config = dict(
    moe_layers=[1, 2, 3, 4, 5, 6, 7, 8, 9, 10, 11, 12, 13],
    router_score='softmax',
    routed_scale=1.0,
    balance_loss=0.0165,
    router_z_loss=0.001,
    lr_router=0.00124,
    lr=0.00695,
    train_tokens=371000000,
)
Below are experts of layer 9 (counted from 0) of a mixture-of-experts language model. Rows are named router (the router's row for the expert), gate (a neuron's input weights, with its number), up (a neuron's input weights, with its number) and show model dimensions 0-191. Each number is 500 + 25 x the weight over its row's rms, rounded and kept within 0 to 999. Numbers have three digits each.
After each expert's rows: a language model's description of what the expert responds to. This comes from a sample of Wikipedia text that the model never trained on.

# expert 61
router:431537517449474473476520493469534516520504452505539519515479531465471529537515469489497481486530536514520498499466486471515486499428548514583512489513532510494502472516487476492500486464550518533490516471540499495482450528538520527482528507523438513497524506467514504524533496525493483515557505528526495487485474488512464547508499526527513490485478504469513507517523493475514492436558518486484525486515500470454534480513465490500476490491475480509511499465512480463546493477481493504476530484546522521513501516495483473481470491541471520515496499495506456476503499480499490493
gate0:523532510448510471490509483488555526510549496494501482493479516473475520514533497467513467507481496517512506534453488495533457484517508529506492505504519519553503519471550525513552547487506588574468441490533462477501497485539491478525481516513495515474517479465507541527487501493480476484481471495541468556523485474490485538477520525508484489513459521533516466522510494496517453464481477532477495547525489494489489498503495516468489471472487453525524499508520520484493535529510500520445562474535488471483512499520510463519467474502512486536504490473506501455470516488466529485
up0:482496508539463490520496473485495503474487471522455492485534431480535514513546469482568509498525489506497463437491517465508498493459472507503493524531510521502476508483520498475539467541493492449516493458513518505483514497491486454475517464534493501490492503565513454526451477484505513497515491459529494500512535516489535450451461519495447483521498515511524463572469490510488501506490493487469540506497495521511495518482484512506528517485485515481512492501485496505498503471539450497495490512528481510492543524486518484469498503482463525501488507483459503514521495504517480479
gate1:524451518498511513487481494530522514512490502481521516481497493481466537492520486502527501544461529512496499494511528490500492509488518489502530501538475499486465514515494542496515460487494481490544533484487457479486488511490514487505518525457553515500516514504449519515509482479486530528506538524502489477518463504472521517514506479486542501469460537444532471513496479529479484461494469546488518547514520500550472454522535458506549540509492498502493560508498504453478501510458456542540462539534523484471544473467519499484522526519516497511488541491485512459475482479482464510
up1:497520476516478486484517549473510502509497466539501506455491498474531465513436454462483524511519475518501515502502490485517508543482523489501471460451490489512464493520537452469483489503469525497487487447484497482453504484525512466496471490516510480517511470498559521468518515494543487483508513466485466513528504480499503498550484495516484492519487523547464540502450488478501473543461481452499497511511493453519513468482495496511468522477484521493486531515478466523511499466491518480507459473475489513523507498489518514490498461489508516525509478560512487570511525502536497500
Numbers and unit tokens in measurements and coordinates, such as km, mm, ft, °, °N, ″E, and the space before a number.

# expert 25
router:494529501474476478497508479501499513516464484506513514514487512455498503522517498487459474461526502528517481488475518464488523514545464520513502556501538536453494473513505504477558477502541513508504482466543530545466510526506479536502455486526473504509514497532516484512538515516573501528496510529508550490498488488520524558515472511511515500512481452472516442534514490472496560461434527484484516510531491553525549495518551498506461489495495496525490497523532516555456475489459497498481520495498488531490509526553548490467511510579479523499483454484494489483496514515536460507
gate1:497525518464523537522493515467538537527537500486470475508495478518482509499499515492496489489493476519518512505499510471451490486515435497486514508518424500432541521482484453535548484467515492471498472455525576485497490539470486551486481475444515521486492513481508534469462543518535494485455479506516470523502514494500473480497533510473504471533512490508497474497488552506541540501510507487484486529547531533502465497492475503471467508515536495483471508499474511510492510504530503535515470467535463449476488477488491512505523531501520540480446533508490479498480491464511496511
up1:521508484506526476482489487511466466520452492502515504484499504504526512486492490522505514479473475487553517493492522524483523483516504541555484542511499482473479518468515511465483520537485495527497516454531534527480475469514482465469542521537491479507485512509540508508480485524487493500489480474433520519466565493556465527500515484492518493504502524498529454489499526482542504519514531482497524473512486491526493500498476477465544527487463499504474457532524513476462521515496515524532509520478512482490472501492526525506481505472511516537497534427473490506506562453482557486
gate2:501498532523476475536501484499477528503509483471515472520502510531519480503523482448480484481527512498530501501561487500506462473538476493517476500470451456450479524537493497514508526515496527545490489526530480518513489540464528544476523500483489517527484478455492516518494515499513526483509550554498512500494499531480494475507516529440491515507544521514555502502513471516528510510449516464468538512474532500507533451511469503530496517562500480498494502518480512479496518480477474528530481508490520519496539499482519511473476478465483542497526527481491477502487532514555511521
up2:527499508531513501547458519519471530507503522497455530501507548497481508469488539470500492514534529469485462477485491488509512459465486455455460462501455514535458488465495544505512523500476499506521504488510539448485487501489513497510505492516457503516529519501483488526505532493513532493474506513495532467475471501498494521523495496540499531489499497513462533515482465486514490546471503530510496483474468521466511553484501511479530473550513471510467503509483459477507530518509522455467531483457498496523492471513459514529515501472495459482532501534518479477471517495500480516
Comparison words more, less, no, only before "than" ("no more than three"), and sentence openers like However, After, While, Despite.

# expert 14
router:493531492481540489532525500486512488508555482469523530509490501490516520492505520484482490463522525532505551498521505502500450519460473517505506545531493476507501460529509527498468503483508498470496485527512505538512513512505444516511550464504473535487534505539509521518549488507507488525510444520517517469487489487512566512524474521513495491520472520494547508540483458477494549548486510489491488482512514510456489532466540485474534478537449460522505515525512526530556469487487516461477523489539465516479521497519520476477510491508483521505473479499491519483486516526504484508
gate0:500500497450488526533550457491450462519465500504475458490485517471530496496489526553505470476529509525521493492491476541534484507475490472511526461494463505520514497500475517481479547501487476501522526531511498462535485477507522524488451506459501515523533502458522478526495567500528501531491527502526530470515508531476531479496507484498459504497508508514519529535473501458495489485466453493492471514475459478498481515481521489447517479535509511522483557499503479492504523522497538470495511516510445502509498431548492480511454550567509477474494478503503505520524471498474477529
up0:502542414540491509541517499534494536476495503517490477529549531488545500515500478491519528512457522527492440498517525546488491496486439490509467476466483503452536471508515493461551504487511506504481486470537532443520521466494516541511462523502493509526516494536580498501516513502521502501476448561493480471503515486501553466497492541468536553481537482502508482517512531471508469489520477460508476507538537509544516498494473495517444489511532521513513482519503511498530520525532534534514495520477492541468486479477504513464494492507487500488502510482497522526495501501542519546
gate1:487530507505512487543538519499535542510501471500537502486527501496525480526499536486488525495494510445531467430480473498473490505484514463508545493471494483526478470548509475505528561477497485516515501507482477489497511544540516520491485470518549484513499513448481481478529519490523515528541491513489513487520495470480470461509515490506498480533528495497500501483480503483499495520561520543505480508495546529478503506458494486504534536494484506532538519520468494504479512519486505480515490456488486513495524492517439469528480550498491506490521480508508495532498492524502514481
up1:453525504495515484503490448542512507509511524494503482516491470461524473493498525510528469492505513508490530495473516501526513479479538501469530475442522539517526470442483511475492511477528505505499532499529477501527484488507488500524477505499495488511507488440519485496512564499491512539482502510523514451506494445529529500491474521508507467495512482532509507518502484491534515522509530480497550506507517487502452515524559463454482464507465443529540535456457514526473496521473481480448488503447480526536509503496514471518497499529516509493507471490470494505494506474537479494
Of after Kingdom, King or Peerage, plus the, between, among, across, from, and word pieces inside taxonomic or foreign names.

# expert 41
router:490538552478481479467500489484513518496520496468532496500448520496533542534536496499509466497530508517497461504490496498486534498517483517477503472531516511550534483519498529479464499418506527527511525534505525485509496511497502512474462484520459498507482488486498475513512482529545469515443541518509546472483464491497506488514488513516502563501448456449494520535498512485536519485499498488485484448529500503546491479453538468510456466515559505499499510509524527463474484456485509505470516497521538522514522513503537505483458471491469497505495467473490475480505521511473520525
gate0:534512540491467529482508500508547522518514504521505505518541512487494519495506495458488459519522544543491503470540491525507499489502486442496515517503481494518497475568494516475534517504500515552499500513480498483529508550531485531478471465490473524498519492508519417532471544490484493476452480499470505495463492504468488508519485479515511537495490487502468501580474515499487507520537494507417469489486491477521513499453539466487523568493536520501479489555527537530483556498482510498529470488449506515522479503559491527493479487494496477488481505521490461523498489492491506539
up0:534539522491503511476511511507495531480529480509477502480532464477507546498457495468494484500506523474525508481527518467494485487460530449510486504484530516518454475513504510457476484504440513488499499472477494501507517499498517519478489520470511542506507486519520495468459493501492481523516500523534492538479486478488493476480520495479522450498464493492511519497447528488492530496503499516459495474486445530466498529483492510477507559519533509562512495517492475502483466469522475513514517478462484530499493535478512478540483511544510520525472560470493485511498493460516493489
gate1:491491503516456464533495495478480483495512509533493492480448520491509519538492501509510469500504547511508486542481481523557514495544460505472463529516554464476509549492505521505516479470574458534520473523489494498476490527520477509472495521493535468569497472506477509501529470514517511546491519473533478498519480504477539512529533493525554461460511485482505503536510530535483564506533499490520495499534503524488526487518505511491464495450525485501505492455521513500461464489465490521471496498506495510475517562486496505530508481501446459508482480509498498521514542505529518484
up1:500499540524488485478505518498476492477497517473465480493492517523488515518551503476430499518522500541491500501493499492472476509491480471517493503486516532534497467464495505491529511459491513532487514508475524464473498448487499509540499544546515469561507495492443548487524482511583525502481505528485506496490461526509525532494516516538440518500489527453454561516482491533490521515512485560479549482499526502510488515476513535527495501495493515470500505505512458477522476495483475476477496527524510505519521499505465524471523480469508441501523520473468508437490502490506489518
Pieces of personal first names at the start of biography entries, such as St|ep|hen, Alex|ei, Carol|yn, Georg|ios, plus other names after commas and by.

# expert 9
router:436532508487521489506504513475515521520487519484514489527481546491490507500506512500497501463462502502521482477519508553482493514475485523504466507538535473497502463518485477477415484478494603516501505534524506496495487525466464509528499514521499511504482491515505511521517500524511483535544444526507496471479476491508552516516494507535518533540489506466547523511481502500525560478523488510461523498533480513480490512504503510535507477526529524509518524523517561491546494479491491467479511513543501510496499510522493479472482508548487508472481524473473503487498518514527528505
gate0:471482524522538513497486510530517515487465505496461472484489497521493473477508470510508497451502510484459486501454473497466476513507508508486516490549517502495501492447485467519521507520481562471498525501511554472476522528510435473498490524524507509489462506441516523503490519509523483493512506429529496489473460483449540500487502509533502523536444507561521484502521514495487515495521496546473482480518494533468479488486493499483511513518521514520459479515508497494505527513515466523514501514476497479510520480504494463494487470511545501491479466494501508499488490523530487458
up0:513504511496545468467476499500523546517478544483503552514512494510502528515518504503509507485508517485536506514546455504513506540489476513506449496511492469454501494474500539469497489500488510535474497494488516492478506474515488466512514525536504478494566489592489530526496494487534500440482489495506518507494489531522540485464497509468491477497477493504473539492500562499501487480502460482486521497525479484496518490497525492506452467510499527489516480486493471449524453464535486449494495480478512519486501535542497468472522510497504510482500483485472482488472520492466527500
gate1:466485471490567538487475517483511552457429546492509522538482502541508501466457533476497524454486521475488513463495459552529518462490477503476538546517572525505478524540551467483469477510512477491491530497472485469528540521477465479508507459516507515517493504549520495499504485505553488510505495490472536484453527477499499479491506507495513514463490499530495545488490495511551481474508500540490505479449448492493470487483505484514496493525512513520454489508514536506540450511494535460448477488512504530443531508501525496463462519478452507475505510503505487488461531507466516527
up1:501511480516470480494477511548487507531499490524479539526532500490507512473535471517508511465509513514497514475510476447496494515529507519518526534475509526486510494496466501524508526543523504475521533478500469483522466529560494533531496513440493523486476523536534477507464473531502478542476503474476524501521471524458453530528485492492501499496496488528507487495536470492491520537514526503539500480527488473492504506540523467458483517543477492518460489504501549529509485507490510501484493502520538551482541510490505535469502497502523498527497446485542516510513498549491491482
Nationality adjectives and military or state names in biographies and war history, such as "Australian Army", "United States Army", "British", "Royal".

# expert 26
router:507522503482493486500530504467536524496448508509513503515492512524454465514510500486531474502533514507523521448473475482487481509530526520576455515517499494440502460503493524476508507506505486446547469517508520486480535499525476511519510537507451515520549485512520533518516466508506492533513527524508542498497478483489545500506480518501533496504487515478508546519497478483493528438476529470483488514536491548475520507448537515511471472454468461502543540534523494542476502566452477479478522505478428499525499506536458478496529494519495518535483492463489489494507513500513486504
gate0:504509489477532506476522477500515519485493457509492495518510523498517476510463505483539484534488527530497501525521479534525503499485478475466506464484492492508547537485468504525475527527491512448540578490486500472535521467545525477511503483454523487495488490548515503474479500470451504513456517519468491510524492537529495533505500493512493498465484465496523471481439475506494505511513534458548509511543467492524510468479550558444521536493509468519499464476462471482471498523477526488507535480511500540506516543529493499530500510566519515539480507493499531495495500503537482517
up0:454520452478573516522522503512497492507484459469525497504447504544485443535516517532496503465479505507493486484489535509530539534436484437495516498485508544502493495469536495523488499524486536443489543500519473494550516482491563503484523467495462531466479476519486525553518534468487508485466485504475466510537514476451525537491520508498543478460471474483512482459494421496506520480488517539527473505521476477523512505496493552508522522480518475485514524456521461507558459511466521527494520495469515531498491520490526463491537457535511479478497516525532515479504504527507489514
gate1:522511488520470480500561511485463506519472486495503479530496444566477480558489494498522515460493490479459523521514485475497509536507474504508519496493452490514533522505455479457547490528473470461484484488516502471490503535485556541503546503470516505511496515462520500490510475438495486517472504505503509490498500477515495471500540508512503549546487520494518507538499502481493506535507545469484450557490477516451492463511477550513489466493463495510501538509502494483508497499468538529551479487504491484493476463473499549513501484483557517498495511484526522496502491508538555518
up1:551534504515521500473518524551499546508536514501511507480506516503517542501518516487500490474475537499530509548481557523466514464525475467516484486489459486519532525503495531473502484489505508510512491522515503526558496509457500494489468488542487534471531489520525523465504520443508504497533501519476516551512525546500517495513479470464492532493482497514474523477493530488552505489454506489473512512523493516480494483485506504489500514534552510511426538477530480524499506518490490482468499503518492529481499530529528541527550488493456504475507531533511540462515499513475511503
A lone t opening a verb or noun split into pieces, such as tapering, tuition, touted, plus motion verbs like went, go, spent.

# expert 21
router:526528511464547482487512500510554495509474514531495563535489516470489533474491498492507483470479531541527483473482498531524473520512456543500489474531526523491514470495472505503487465465476487455452536556494538542474488495463504514504497551500527518466485468470508493497522497507546480517516508519525517471487476496509528490529529533512520538490499522468521440489489507499484546496506499486482497514529480517518516492507445512512423479481433509501475529477528505573523472499486500470467520516495473521465519533547462494478489497515491525522480527483462492467488508490508487498
gate0:543495495451499519490492574496500519454504506504517528504477490489506539445529506553482491493517521519551531512477498476479538486528522507525539493479530521484466433490471485515511498492503506451492479492492532489544514490519532525500498510519517485493507471496479529532501467501506533458519498494529525477508488519535497451565481478490506514485510513538484502524475494475485517523524548547523499490501509524491525511476471483473521563473521471490492506527497529490499506499547481529453442517483500492510473514530455515524500524464496472517452529521494509525505488514480474492
up0:512516516483497530504473472490498473492483518498494542532488499460507494489462515468477480507486420483487513507519505567499530520514518503494539526488506540502491535474485517553529502534552480476480488524484479523515539466510557525459470540513524496511508529486449477505504486535493483483500517461495529540486489512515481465447470520519558488487507488527501510467492498453488523491520479483547506550524474424516467510501533512477510509511488506536477498493509531467551520475490507494488518574488497467505480496511497535522470526483472489479459503520538457511472514467478467474
gate1:454463497487501524521497484497548477479499475488506515520491476510448505505528519473521468494474447488485492508506503516527481479492479524512485542512550496497513529472495472482502452469507505469515520476492497456526529484524546522499485525478533503428504524501488477555535558481501500506478490485538448432499520488479462502521496500502504469543506472492492491514490496446517538491497483492474447500474504531507485445524494505451486454463513482544531485477514513511539485494500521499524514523487513490488506503509455467477467491501507538532481531504469526478497485484476502473
up1:515486506467482537485550453490560482496505512531507498513530467547516542523530517496496530543483524505465458441526478551486559517504527532530547552498473480513492503509512516481480509530502509496484493488513509504520485511482496469487471473455531510486496544498472458492482506542507470473487470487486470475481505469481497569472492518468530543490487499502494460535477494490520551465519490505486511511492515497465541491462497510477477529492519531496504486537507550490481496542464500489514484488484469519500475518512505514471543486477507475516492480533507552526485479491532504484
Inner and final pieces of German, Slavic and English place and surnames, such as -burg, -ović, -bach, -sh-, and "County".

# expert 63
router:447526514481516497540509513431529490513521521551514467524481515447454513504525521470517496534556516522510471512487584516492541506484547538519546537511505530540539483516464524483506492509497481485509570507511543522509467525483530498474533489493465507499478482498509478519513521516516499508471470532509517482489473513520503499503489511491514499502499461492533507516479477495510495447523509497477500482529509510517466551490444498491469475471516522517503510488538485468477487521507503452461513531527560497500534485511513502479473523496470528531478499482492426483513512461506511526
gate0:508537489472487510491547472482524550486490468529529490505518500469497501477477542469491501493519497495512522516500544497502520526510538457485536489498494543490561473506516467519462487511488469532499493478549507511486508488522448480482473521487525430538476512498480526502525489536567528491519505508505472547488492549515470493507568509494473464469480485512502527479483504499531553487508504444509497513496446524488483514497476507502477498504551521523496520482458504492474535515488540486467486489556459500450481494525570492511498526496521493499504504520525499522496552498491533543
up0:530492468495529533478491517503517516534499488455516502498513496496492510500521483551476495492472472498539501490512518453532500489501514548515506520487518507490494488523501596524515442485514528498483511531510487471536490483498511464478500496520468477493503457493513507519521525530514501503471455497454487486521553479497497485482514523536451467461523515462481486471501448505522525507534510515523527481496500518553520547501488497526507491484531516539484538532495511505487518478500481444466465510534455547482474535508532441475493497487461504519487506519512526493465518501530510494
gate1:517489544488511495482526491492531498496515501533502497524486505492487483480497537522506509510566551518486519505488516493505525503456499536520543513511543540546520501494492485502515535497528463477536535554512510509540476546524520484490502531554538510504535512491484493489453522491519457555512514513479517505495491491515492553499506482488485476433511499494510491511516506492562479473517521513490503536462479551490478538493519491564543502546471484587518523490504501511511471487553481491460497536478495511541504496509542536478470532510516520513493520493497501511519521506479487473
up1:476522513491545514479494553509537487518479485488463512522451513517487500504477486518510504523513493528528489494507484490502494503469541540475498526499492468510494502487535475523472484503507529487466482485522494491477509484515520456492476451535551536497491518493513537464544480494464517489509494519510542468512457521554479514526526522489503488470460484508524511513516537493518575526534487493510499480552552539514458500525507503509446519541535537517502511474496570516433512505508539493464505481478535487513511491493494480512514465541488526482532519553489496461534499482472552507
"al" in "et al." in species authorities, plus initial capitals and name pieces in taxonomic, citation and URL contexts.

# expert 53
router:495531480478503486471518478470533494534489505494527496520469506425491520479504527490548469488477494511517518494472481466487544522492481524473495517505517433510489467505483441491526487493478490509487507506517538493479499528526472489496500475538534476497484530475514483528522510517464477516519524547527483491482472465500456508507534522515537527526485536491539499524465463497542457558474506485488497532503460457491525480489478474497510478491467496504531492505504516513501496444517485480475534522504481517543524507449470491496495482476483516543471486483485466483511526489544507496
gate1:486478488492494531489514497501525463506509527473520531477514442492508475459458519447515535491519491518471554493512510498511482519497520548503548470473473501528493495491450542504487506516473485490512482452471497507513534527487507476539494476494482523485512493488546519452495492493490448506530482507513501545513504502515492529459481502536502507505471530526486475450535505496494484496469485495498465497518477495506482537521455456501525508452522512535476490533501530492515504476507555500487526551543461474503458506477509482492489511526515491566520517473542467523482461458492498512
up1:487505499493505519478540534506500536520507509444522514469495498505532530482474539461518494494490450512510527539511468504521509472496511471488508516517496503536495490489490487506490487481494502546464495467524502480575518508492515415503507493484484499549564533527497510473482500505543523524504488525483500479483527491476497456490502496494507508490538481505535516453490549460531472484468497534477527521483501494453504494503510496517491494506511489521507490530520523528476471545483480481471515487481481557472474505479499459514504500557541472498528506478447520525491516461503495548
gate2:435480526510510524467521515461516504500466488450470519510515495510484488521489492491483498492476498515497475464509510533461465516520487524491461493538518480531476531478528514496487481464551458500449481484497505447491505502511501491468500551469492498536482526506542503488462477532491544494450532469534509494521505487489488502491527484487517508532491468523497469509511518517481470461507470498541489513556471451540474453471534507530514465497516526508498543536458528489515517487485489506531536518445496494527480485532536493493494506534518492521527518470489480486516494493531496480
up2:513486522477519492499497532476512508530519497465523484521519475450527481492493492479491484465505520509503497486512497482475526531440459517483527500469490500510519455485501490527543540529530469525509505515536527493522510490527472501492541542513475517484512528506500534498495510487487527524478485465503464468501515538516491491477516499501488534498519509522513495514474490521482510537509467551519436502511481489498534472521471510526524471527514473476490537546505506534519489513470479506494487518541501508525485513538506480500477505491487491462491483504517553415495484491481501455
Apostrophes and word pieces after n or d in French and Italian titles, such as n'a, n'peux, N'Dour; also sport nouns like football and basketball.

# expert 11
router:484520487472486476526501465510522528501508531524509517532515513496508538487520486491522474486468505506551460505500475509478487526496492514487462514510472497484496470512482518502507479493502514428484495490532502469496556531480472504515542507531551540537467434496503491518515484513501495521516479513502512492481482497520467480519472499515537512515500509480554487512490470484532502478457530484486488533547505514453510509531518424483505483535483543525514524531525539527522481450482482492492535508541469527465521511462525482502487534472475536488473446488485496490497501515486507494
gate0:482449491486494519500465496498526490520452507514492473529517560532497481478504506497460493517490458506468493520534468476531518497522483464499529517485478480516506502516500502527528514509502489518542500541555477511492502575452502498488565526526473459540520443500487535493507476497538528516502480470461488486462509502491530473499517513551488537469510526460524557493508509474505511477483511541473524562502497520481452546508507480539481496518482462526475510505526533500496481513477495489526516509484479517506522505544446480478478504509506468541492467472507504515503484520500524505
up0:475482509535489478537540518475429515477531465523528486473532518501493493450499498502490510490497504481525475479476583476462529525447477543512470570441517517496503528533484464508469485520519515504503509510513478475488493494530498485499497459543502534488478507459494490535497536519490532544534464532542446473483480505522507484518472462476520485484492502503536490498507450484512505525503536526488464501491434494487507520534511546507478520532502489509464485444521485490480488490503475479498504466484503487504497488524520484480490510531492474493516512539525527502506475494482484502
gate1:557460478540525502496482457468467545547540547527494503531476481503489475476534482477512471505485506540491503453498500499481485536520527453491477504520472520525495537484494455518487506525484513444522525496502477526542513462448484508501511528483490508510501518557471503533484478529475512489478477517517480494470498469524461549474491493493486502510498489494491487508505490498483525493494481482503467504542494500480485518501514511497507513506509536503504512481492530496524464494474548570479481513497434503481458541519539502486488493476478493484479434506506460469477508550479472496
up1:517501471457508503534456473512482510548509505506505541454508498477457530476521486467478479479499470505485486520547465524494466511519498528495508476507495467527507518480523506482520474483396523476517489527535450512469481502486498525483481515461485493517517524491488485475522492522465484493531535531508525530488482529495488486479554495495479528503520433535488506508510517502528523527517443514488530516499564509478535538474507473493490527455523493484525517524471530491461479469509477476506474532503477538551521465482517519478501473503488514527495476456525491492493480523514549538
Paragraph-ending periods with blank lines and == heading markers in Wikipedia layout, plus a few function words like among, No, across.

# expert 50
router:486530480486497479487516467489487504533490471482548477536496547477545519502520525487519470513510525533527451479538503526482468515527520510543462512489517503487513480513487527479493475509514487536486440502522517479503500507485521485536522464508467509504510506518500471527525497518493486526544510526501539496484475489516524480510496520500525493518445474456538499510484481476501472545448523491485495519559472499510516502527525466500484479512442488511474500411520525486494476462471495478474530483481530510487496503469536494474543478513492529494486448472492495493522509525547510486
gate0:485523533486505492530423490478490488496437482463532464515494487497512459555496474453516510514489479554499519489527503494500527510480536487488483503488478496502472500514505537488468477534482487463478495495485492486507545493469515461473527545478465511517521509486496487520510532557482517509514518517489552548516518522501482515498516540477525441445502466469483509533489480485498460531425519485505498536508457526526507476519489525480514508507492457503459499451491524473516481501506525485477464467486527504513487496547531465504565448488504513469464508464509496467501509518538509469
up0:453481487473447540497525512517507527447505526509471560521494514517477490491489477498496567494479497493483478502471516490509485546498496480468470519471470508502508514483463533512542512493502488532535541546508474496505508518447512534466504504477517503488481530518535446568449519507470465464465522492512515477501460485487467526495450527511513527492472530456539505501499509519516537496489477495480516483501507482538552494517483531470485522527506516495491486501496489470498517470504460492512473524511463490534467449474488526529462489493521473446527494521465515521530471534485470491
gate1:481497489488453451488538515468437505538487463473509490521487523510523513481502502502507502517491541531478483479454515498519496503523509494500515487504519505462484511513513492545475449491510516504495502523523537457533487547466486534491487443493506507487499513506494501469467505522510530530490528528552530514494547478468502429504499462487473490526484502519515505511452519501452500503486506490483504555508482506508496513505482465475496544470488513527491494481483564486520533517489578474474476487515501498502503514488502529504521535483472531521486491519535535534508446495495495488
up1:457510492462509475522481503472498502514501472478534511523487498513518550523453497489490500500480521512499507509507538543420507485483534499479506534487517486534533501501531523504503483481502497510502485517490490456523442521532517460538486510490521503485485503531493494449491469520537535491557493465504521473484504499519528486527513482506507464500458527500495476522499513522516525511508491485511489531545454456498466484444489494514449518481452437511570551502490464483520468484528503498497508499499547504489532530492516463459495474493467490470514500518505475505513516517500505466
Adjectives of size, level or rank after a or the, such as high, low, full, wide, best, first, often in music and album text.

# expert 46
router:496513489479534489437530506462493506511487521506516527520488525517457507517507495487605473472473524523525500477522524518471453516562458511492469498518505532487518499518488485484479497485482553473475523498509509525514522511512539505506489451521526506543500529506516495528513518519457489507515487529521468499488479493526520555525490510502524495523492499472525541509476478470486509486445496504481466492503528482464497526523466500511459473564467523520508518539506544497531498463486495492473518499510489524502493507539540482496524497504495515523481541500492493480471494522451489512
gate0:508471510468521509499536525468509549488490476506485499459500488519468486485485461503511462509438469491526549473528452488501457480477482502530461442502477458451490417476476520517541499497518505500540529497532511499511569520492547495509537464494517480525522515528517491487449455462492511537517525497511501476478514474515487552547500486460520503501491522504490534539486474524481484486480511497495520480516501488486511488543489502485473492483532508491463452510531506480491526511503512475483513522444506499478486475494536485530553471507525506526471520474475518526522473524506484509
up0:493529525525448516502491518513473536529519522451524496477511544476519534508529491488501459519495473495498503531522490457473499489503510493498453475514494535530499472509534459486482486497479517500529522473511472447489519498502507528471466528490508533493535472490479501497538512487483527492519504514515502487518486515527483541496474480504492509481532474507480470480559504565513498513478534525493507514492477508518488478500438506502424493508502459491493502506452503514465527447513491479505508450522478500498548532523474519489512522492492529482511525543472498526497535511525457510
gate1:475497498511486491441532524466504497523495520504534468502496480523475546500482532535497452491509501498470513503493505468469529514518520486498495512529506482484511517486511506505493479517506454548531471546524509494479500488503514526507498479487501532527494492544510496457482495529499510477451492535496508485509528480533471501523521462489524552513520556550458542484495502487525494514552523462519441516495507444467543463532493474521513480533538494506535558486511502498486493501512443522518484488495473491458487528468512486501486503471485528478466497484514492488494526489484498469
up1:565446521492470517515513454516495511473535517491548505484486522523557511550504512489476512484502501480520468507519495504495515495477495491519524500511506501515477509507478484515482481456497556518495514457523474526477492531526521461526485477466515492506532506517501544482488456513453498539498516466498512507489532494513530500507485488499505463478484439466494509464513507478532497471477513474512528531488517483491531491468517517510515473539477560497493478467434499494518498464488538501488476489538440451495508468473503439479488506459499518536509501506471504508526523514500479470
Digit groups inside ISBNs and numeric tables, Thai and Chinese characters, and modals like would, may, will, can.

# expert 52
router:546528486462507496543507486486503501545429497488524497505462526482481523507529496479518467496441498512525478492469512486507561507501491501479469568527471512511516470500473442503541454465504500509512495472511506519447531511497427530472464506528499483467486461517503482496529540536496486509489500530540514495502456470538467515519517506493550495518547472488544489514484463468484439570460522488482492505514491499513483477513513528534479475542504517535482501532502493506481488504481502483487517514544487522509522516421510490471537537511471511502481436483483523499523521518476504498
gate7:472499535457487516493478480533463503514501481512481488439470515521514504464480499502503514482531520546513493504505498503510515479485508452555462477528526531499506473522487453510504483519526472494433501538465481522506512515507504505522489500502525522470503503528513554533550484523495512505497484492522535502546499508487505455523507519499484501516483446525520515512473509496493478509511511507511537514455503497481482492540481526531508506558523499553479488510430444548492501532505511507465501518492502509539461509457517462504496541569466532479507502533511527516508541487480522489
up7:503546485476490522518509464488522507505526566477464518476491461449464477520489504500513488556516474493513452473533520524515505508527529501502457526514487505498492502477510506498495560517470567466464516521528479542482532489472522492469461489532510494473497546489515522509487535549507514491467496523520501485492483500525482509456471552528504506497516496515522492471477470509462512481528495470519469499520470485486487489531525524500514517487550474492510485497502488457543470504527505519557515476470505546481471477484508520489501531473525481496468438538500486514496480541469478508
gate8:498478522518454483528517480471462511531466489535544440509518525510521442469493500476486471476499439492478496490527493514532499520514448529488489524480493480516559497472492490477527452502507519535514465518529503534505505535482456508514474474532478520473508487489509553483524564526525542497520515532468504501488518495505513481524509483497508486521525503494521505499458521497512484530524513518486469511507509541471443453507462498523589522514500513496466520531459511506520450520502521485524525533454460492495516510488522513509507503487479480471505473508493535495495493518452550471
up8:499494458458513519549492494537547473511511488497531484511516536511503481490486488495484490512468532497554499499476498527485532524515549542485478496498490500457491490530503529538471511495515465474516475558496510477515543535492478467503527499499542495499528486502481476478514502489473492544518489439550501480534529534483520529452464519495484529467483500504477485532501482511489512475500495485536507502487474504483516469487475496511471517484500478510497483478467529487512479529499532500476490477508539507487504453525520501519519538489515504506505525500535474530555489502463481484
Single capital letters inside acronyms and abbreviations like IMF, EBU, ICSU, plus coordinate markers and It.